{"n_layer": 13, "d_model": 448, "n_experts": 96, "experts_per_token": 4, "d_expert": 224, "d_shared_expert": 0, "activation": "clamped_swiglu", "moe_layers": [1, 3, 5, 7, 9, 11], "router_score": "softmax", "normalize_top_k": true, "routed_scale": 2.5, "balance_loss": 0.0126, "balance_bias": false, "init_std_router": 0.0302, "lr_router": 0.000624, "n_head": 7, "n_kv_head": 1, "head_dim": 64, "vocab_size": 50257, "norm": "rmsnorm", "norm_place": "pre", "norm_eps": 1e-05, "positions": "rope", "rope_base": 10000.0, "rope_fraction": 1.0, "qk_norm": false, "attn_scale": 0.125, "tie_embeddings": true, "parallel_block": false, "init": "normal", "init_std_qkv": 0.0513, "init_std_o": 0.0101, "init_std_up": 0.0513, "init_std_down": 0.00888, "optimizer": "adamw", "lr": 0.000574, "beta1": 0.9, "beta2": 0.95, "weight_decay": 0.18, "lr_head": 0.0039, "grad_clip": 1.0, "warmup_steps": 382, "schedule": "wsd", "decay_fraction": 0.588, "decay_shape": "cos", "final_lr_fraction": 0.0, "batch_tokens": [65536, 131072, 196608], "seq_len": 1024, "doc_mask": true, "train_tokens": 1430000000, "steps": 11566, "dataset": "wikipedia_en"}
Below are experts of layer 3 (counted from 0) of a mixture-of-experts language model. Rows are named down (a neuron's output weights, with its number) and show model dimensions 128-191. Each number is 128 + 32 x the weight over its row's rms, rounded and kept within 0 to 255. Numbers have three digits each.
Before each expert's rows: "raises" lists some tokens whose logits its average output raises strongly, later layers aside. This comes from a sample of Wikipedia text that the model never trained on.

# expert 23
raises: "\n", " The", " It", " This", " Also", " In"
down0:072114118133128096061085106121134070117122140095147102126124176145127111073054110129146111146084090149093111149117104116151156155201137152113137075145085086123118180202047170127111152131194148
down1:103073112119072119121170113194124140115100121089150136116133083130150163138088111121140108127175094138115114124130160103143109115162120098087117130093110106155071064169121099132177081121144129
down2:123110124122134060126109137119168150101097074119115197096076159205157159125102083142143129161148120089132129146093169129073094074101146092121100104111135084082150130142139030136126131147148135
down3:155101105152117052128107108120128085126155110093116164165124112080164142116127128103150174097119167102103134196111167173143056129071070111105153115103160133156167167085118091171094110181179098
down4:112117113097083199140145121174083115135085166100107114106150109091056162174091122127143113078152188082064128137158125134192152117131163108167096149178113154088139146150093174125110133212144145
down5:077115164140106105157113121145177184055119125119110079145113060136101157163114130105119142179111153109157055135131159155113103051082107127151111057123174118112073125147113108163122095124122076
down6:121116144159083146181150105165203124110164117154117141139175154110144121075139060116188147148145157094117117189153078151109153148079121117171070099094179081122151147172128163133160079098185111
down7:139119153140137168087067130136143153121198090146086159214181149116163165129092100153157168152141177130080124094043099124160108123083134146063126082164152111150146147108141160128121132133092158
down8:117132154100140133072080094119103075115115163150222097114131130129109215146094157136167168150210181114128148121142148151059112138111178154119103123098126128162123154069099073125185158156144116
down9:183115186103119117137167093122152133131207146143147136100112108089060092153101070105193135132142101100146085099105126134148141137134136173125137113160112118143088093141140140150141094076139136
down10:125095112091080150097104114192122066085187104130152088051134078114103142113150141113141181117123170111179124139060164116124086069147141140091142093173129127108186118107138096092025099138107141
down11:142085101114131144118113141037139136150193142104076102078133113116149144179107129117177178122157145111146192108093165082172121097125085125156124111092124132075120182161132138089118164130192130
down12:109140158124135134095130157127159072133163172185189068148183165090107148124145142131120164149129164137148109170155179099147143170157130091059112134105130151086162158105108226121101140118145163
down13:164065080197076122068079141153124135121119114074152119149116134147102154120109152145168118127114143133130134152159078105147120200151120162087107183104132086173130147126157114131113138129177140
down14:109120146136092149035138146154184104114124090186176109122115162085118106107139181163137093073091130151182117092169137121096107155149144107137144152163165121163156057148152125086174115165189133
down15:097162163138095127097105115122191085130134134181139148158107153133123169118143127121158122107174154159188057098170131164100070162119095085117126093088225168082172058130136140124163161119102109
down16:152126132052098123097181092105161163159124113114156136110156129089156136175133110052150160105166169060156122143108170121112087067101117120210117126101182116107157136120202101078142095144139138
down17:152135142106129110125085111125137117160115156130131128126076101076075136096100151178162110148146134111131136132127095100141194177152136151166152127199107131121104181159141153096080139133088157
down18:067111120143146093145142136140111103179174155119173145101110072198124157079079142172140096100149180146131079128158118105154120105127141103117107158178110129090107127097151085075110075153112108
down19:106089156139161096162117164072103158096096148129171128119134143165000092212084101069082165142143128141132137117112087128083121083120132178118138098112175114137152098114099175089130119108088147
down20:092122140121145128139121174099114120105112117120128146076144106154079149161142169123195106176137115075102097160125169116124112121118163198101142142109207126077110101126138137093150079155125101
down21:166149149122152146115152121187153112170059119156132077112158120179100145119086163127136091162084155125088163159132142101152174096124135030120135142102088118175107096065151134139157130071118110
down22:141138112087159077112108161132139111160145151164127108084118118137105087088156105137107097094128146149102146134135099100151169109165114139110130157090112131155164130099148115104118132204113137
down23:136162086125143142050097096125145112168143103104165125113141129143132172075165133114121157171166110157155074127156149130130164171093183154081125203106099137114136129068117071135125151127118149
down24:147150188107123129136134104095202073108160156139197150095084097041143161175175133149142170082111104123091127113184114175038061116154126083148098139085145120093120143104081159111088095128114079
down25:101110078103139143114102142125115082120154152135125091158136122142140160159131138108135114091149090158186137113160144119184141101116094157166113122139107129137131121145133173067119094138122088
down26:150191183148138101127128153105158165134111137216121119141104161165045130122097091156102170095151168131143121082048109150186145168139119213142131134169105114097160128104180118116129109158162162
down27:154091075086135176097118114050160153101130102122083128149151096156096133113121121113123129110101113138151130117103095134142103125083145150156156138114093158139105144138109126179115121170159193
down28:171146152146157146120193118168140061131149143177120124105150109153139139133156115146094105157143138144167099160145131090148163154143151092076112102211140147140092113105148139110141102137082148

# expert 64
raises: "00", "56", "54", "55", "53", "30"
down0:112136087095168072155125125140082135114184129069137168089129127111128108095088181179156123147096113084100142125118088161079090211171079138149087109107130090129131123122098163073121129093130115
down1:108133146122105139133110170103170139200084123142106133109129112071156126199161103110126159212159144141131072125122146186082147155156070098132141136123171212155109134149071109184049138062132121
down2:177081112154151104140104072175047059119129130128127125157132142166121135094122122144118132115137102105203111159171112154116118100113105080099197136103134128153138076101094100160142119113081091
down3:176093108117118125088100076161178106120118141131122122189187149081100124070213120137145107139093126116086184156078116149130168181121099159191137109195185097145164124123173191104083156099088143
down4:141153119097121182094090117119162160161129086148125101090128121117182065190161117194154119151131093106152131155150126135165137116102082150152130091137186139160114100120183140147157125122101076
down5:127041125147082152081081070160161092137153135195211114136091157150139160152094175139133121137163121156050105148141175126069109114057145090109180144122075153120091181127159103118120137115063131
down6:101128110195127127122148090140111107068164094153173087184143140090141085106089112104116115118097109181137143122117087109132115196154123165090099160108112158150086120116111132141127118128153120
down7:185157147077117122130131125119118189116161139125071134150136137116191186166149079100112131135170153138167117155116099177111098172122090121128104110160182120085166140063170095157109108117088160
down8:185127196127108159126174126133069077156164167081152106125137126135126074094132119086146103121172139120159155093107093140088089158146123073096106170140055117079131040079134040141127071127183134
down9:058125175096150104117122136084112050145162188079152177172142093135119092128090154116049172189163078105123122083154120108148131072118126121120091145099177130129120203102106088073108176111168229
down10:146184101171119158166145153174128028100075112101130130137152157158113125065137110121112132097098111142150117103171107138185044106091140114069111123175155113109173146105169160146167135170097143
down11:160151137115171124115065141183100108137168131149121181104155121106157154146221131187172093127096128082154173113125153121108179151079132160123209166071122178142000167140126202142093123156136150
down12:084093112077116128119109138098099159133208179178150133126124137116096130153168115113131125110146145153154100124139113166098191174145058108137133128120197161129163155178096087115166109130125102
down13:104084064096139083097150135169185126153113106128148179146197120127126134134130151144129132156176090154127132121168119183112129107146136133087193057154156139133134145122140118164150106140138146
down14:112164119139080139143062123098137166107112097115120190183134109112097121120181150167107149142114169156128114149140047137072127157105166096149152128173166150109120184120135179118140088132171101
down15:141096169143154137174140106171164079095135179121132121078110131182132103111101130098143088108139110103098172133047057079108105161154145145082148103114100168131148086070136080176111131127110142
down16:133135124118129134115123140109120139084144113073122105180152166139171113197171131115144152114099128169152097117142157119114112142162090130131129147176166150147144134159122156156225130175106145
down17:162132133113060149092148070139158067151093142054139098154164113177179118120108091131139124097141141114135076177087110097077107095125107121065119141070095136126105088065141099157075127153163106
down18:097093139148162131095088088105147183049110146123090110095087131110143196121108139131121109092070173132098096141085125170090146114126103146148081121091123179181123113084123196158119119151170081
down19:120093132091107103135136125116109147132144164134153079161112145128156088077162113188134119101111080092130123138096114164109144160148141144179099149106134088173081164122127149174077191128160159
down20:146115147115078102139106096140172114053164123149125149148132113115148168217120147159121161132115111160111163163117132074078141111112103145130130147098200131159121187080177139140098147099100180
down21:097150137106205051100129110096138144121111153090184077110123127113157109125179119104225108104109136089182206093139192137172100113151115110152170098083195151110124119090088136127072086127115096
down22:126180125188132142104144138093121169069066135091099182118141139103135165047148128129147148090171185108166139158138119142082112115100141108244119094176162084136119077145123126130146094137148112
down23:141164093162068120129125082137157162102062119107094097139111129174155178100178155136126111064108142164100109183215128159071115103116120141152101113124172147140064132119116138124118125103141097
down24:130160121147144114125085150097083115130111118158153173110130095142093143109131160128114105121120129055096133092113117091087170110144162115184101203131153108064119093094174176085146062117119145
down25:182098132168127156107124212144120118137127120194147100081159093119147107089157126122135169185114131122136140127142094107105069088174166149102101128103082164099100129177126103122160125176134112
down26:132129148095099142097167108160089095182172150087182040156112140150181145109129155121122145162107145094151145115182182111172117071125136132115159181049130089116123155132117145076198132146138148
down27:143077090132084172125088131108188118100130077167133109130119138082108145193188176156131103154139083118104131081095152109153188126135178083149132149107084142097094135160106141137146097085123120
down28:078163143101134195079099117104233171136129165189126147130109072113120168148177174113193133087120173079076162087152113140156106148133166093148092084166149085184133182123134127163111205109075147

# expert 79
raises: " See", " None", " 9", " After", " Various"
down0:165126118181160127162149084148117155093082140077161119170133140127137144132157123089114168109107083118116167146158122099125109115166175111103140121117048144162144191058127136140114105144168156
down1:163140099176100117113196139136125126180071112096205143164173174112124099132183081185173134124032113076092151145126127128199110159056130110138129118146147196122123167050135104147115141138140143
down2:196099123122221148079129061091163138077132093206138140140096125124111142155148177095160073150091173133138095074161104119112102103045081138141096147145104136141116088134129119158140125121119122
down3:118127091141105172055140087159117106156118128150151124104179149133146142192155156117134147125083086097177126184158097115135099133175069147129115146102098142193078170136100096121111113163102157
down4:105152148147157127140141090105147120163112103134185046117167115119136123118147135095128140158129119072232127102169144195144105123147115157115138102146108162132119200138127162150114179083119073
down5:159105092106147161169148180169189083151156068194138123124128127112107146134069130137097109112162151131072147124146097126174221105116118113098133175180206125121180131104110153112186128154151094
down6:143096095128134088129125113142165091129137143166178182202141111116157119099156128152136084196118166132121129130130154155140167164137118146140160129146134152122151122131110130121154147157159136
down7:135125084167155183181151127171111112165170144139137058152127121159140156153135087128143163149193126055087179176145087182153145154101139175126100107116162152180108142116113093135117118173158069
down8:129213136157159177123151120095124120134138126173141122062110137124119113082168115094135168148146123103178139098098079109120121096125134120137070089113120150120132114100154133153125172119115148
down9:087147150152114102113116100145115095157099141114111051124124121070143157099129150215122062095094084160127145133098162131178143121103117151145143138149123096111131084150112158122101154106133101
down10:117155102187112100124147124114080136190078140096101041093136125137130116106108113171086163140137177195197112086151098116140173193134153114102192146111122115136178213123114100166139145123096166
down11:090096091145083096113169170140119115088078126042115157127092083157154168131127110143097070071141134135146110146103138111141143218136124199137108116168129171129114109164159138134121103097086119
down12:151148131185134142146123079112168168097114182106129112137130136155109074099170113211175163123159105088140101122108144159099147186113124087186094096140084120181129106138165119113126098135120110
down13:112167119080133119134083076093105114140104148115125136129081077126154115180088149097167106124130100147140132159088165170133133111165104092076097124157154089142151087146140168136115135117064094
down14:137163125131187189111136142098121124137149169162148049160121149104162085188116126077107164114143111167167133186125111136069110119089105147048126130105150180124157100151093138133175121101123097
down15:190086063172085138152156088163082154114134107123124133094188096104080155118125127125131096106190123062089139132158148117128102072098126131091161074115101132152196108114084137143118094105093133
down16:141112117090169103177118151173118134120141151080150072083148149033143102094183079139123134091164108088109120168171121150095134138108102116147066166187102185161149114128186118059157152129084115
down17:081177148118153092114100131101103125117115112153118087093147092134132140142149115114058160117116141069129136140139139110130079106143080141107100159127176147129078130142074092148131115125138087
down18:124146098115179137148172042124114131092113158147105150135083133172141110088175172108144101166133163137134103168134112072046129162050091127110082122150146105102110106071185127124094083129134139
down19:160127186152139139126109134136161157124090087098144110180141086149177110111138088088129099062104121119081129158147135122125065178088179108166063193140159113139135092140143122156067082120125169
down20:191111203098142130094145149091129109100078101131117111157167149119145122124146159085172103128137122127113162093106150088093081078111078153104112122112058135167075109146121158129153125165143123
down21:112124099166145119108107127123028102121037190079094155150094114117140121085079109069111066160114106178092082105109138114146145163142084121142107171179104130136145134168130165098098077096092076
down22:088117098137132139029160120103090093113131123140116113148148121117136111159132096138156076127097147210157135117136122108094132161095134181132117154091152132130058159165127204137141075122135148
down23:085109149173099150102158141118124114119097148162146144097154093154123083100130149100147130071123028094138145119073117093176065109145128114150090066122106120178098118117147099086139090114147184
down24:096108149156103133109150069134143165125135084073096104140124146138079124149150169105077088109069111118097134159105143158158122048162137196084115090110074161093139101091121099155185073163096129
down25:171126134150104078157149138137047138153095162122178080091195166092075119152195126152150073131122152134077089112125100095203166082108127075123130121104121126101136156092153144107163108110181111
down26:168160082166126182116119101175158203122133183118131143146115169135161056137103066109093091099092122116233111159127100170100122164133142109150109159134120160180124115112160144175181125126102110
down27:122140102124057113076110116136148150110116097156070082155175100132163103109153139152115141124148104111167128090143178136072199130149141172132101141141156171082095112144140077127107103143094209
down28:108084083147139170178159091162083125093155091167102161182130110111120111085099061165136103125137133123089065131188109144086142117111119210093078124165092096073148130130155143125091113123096135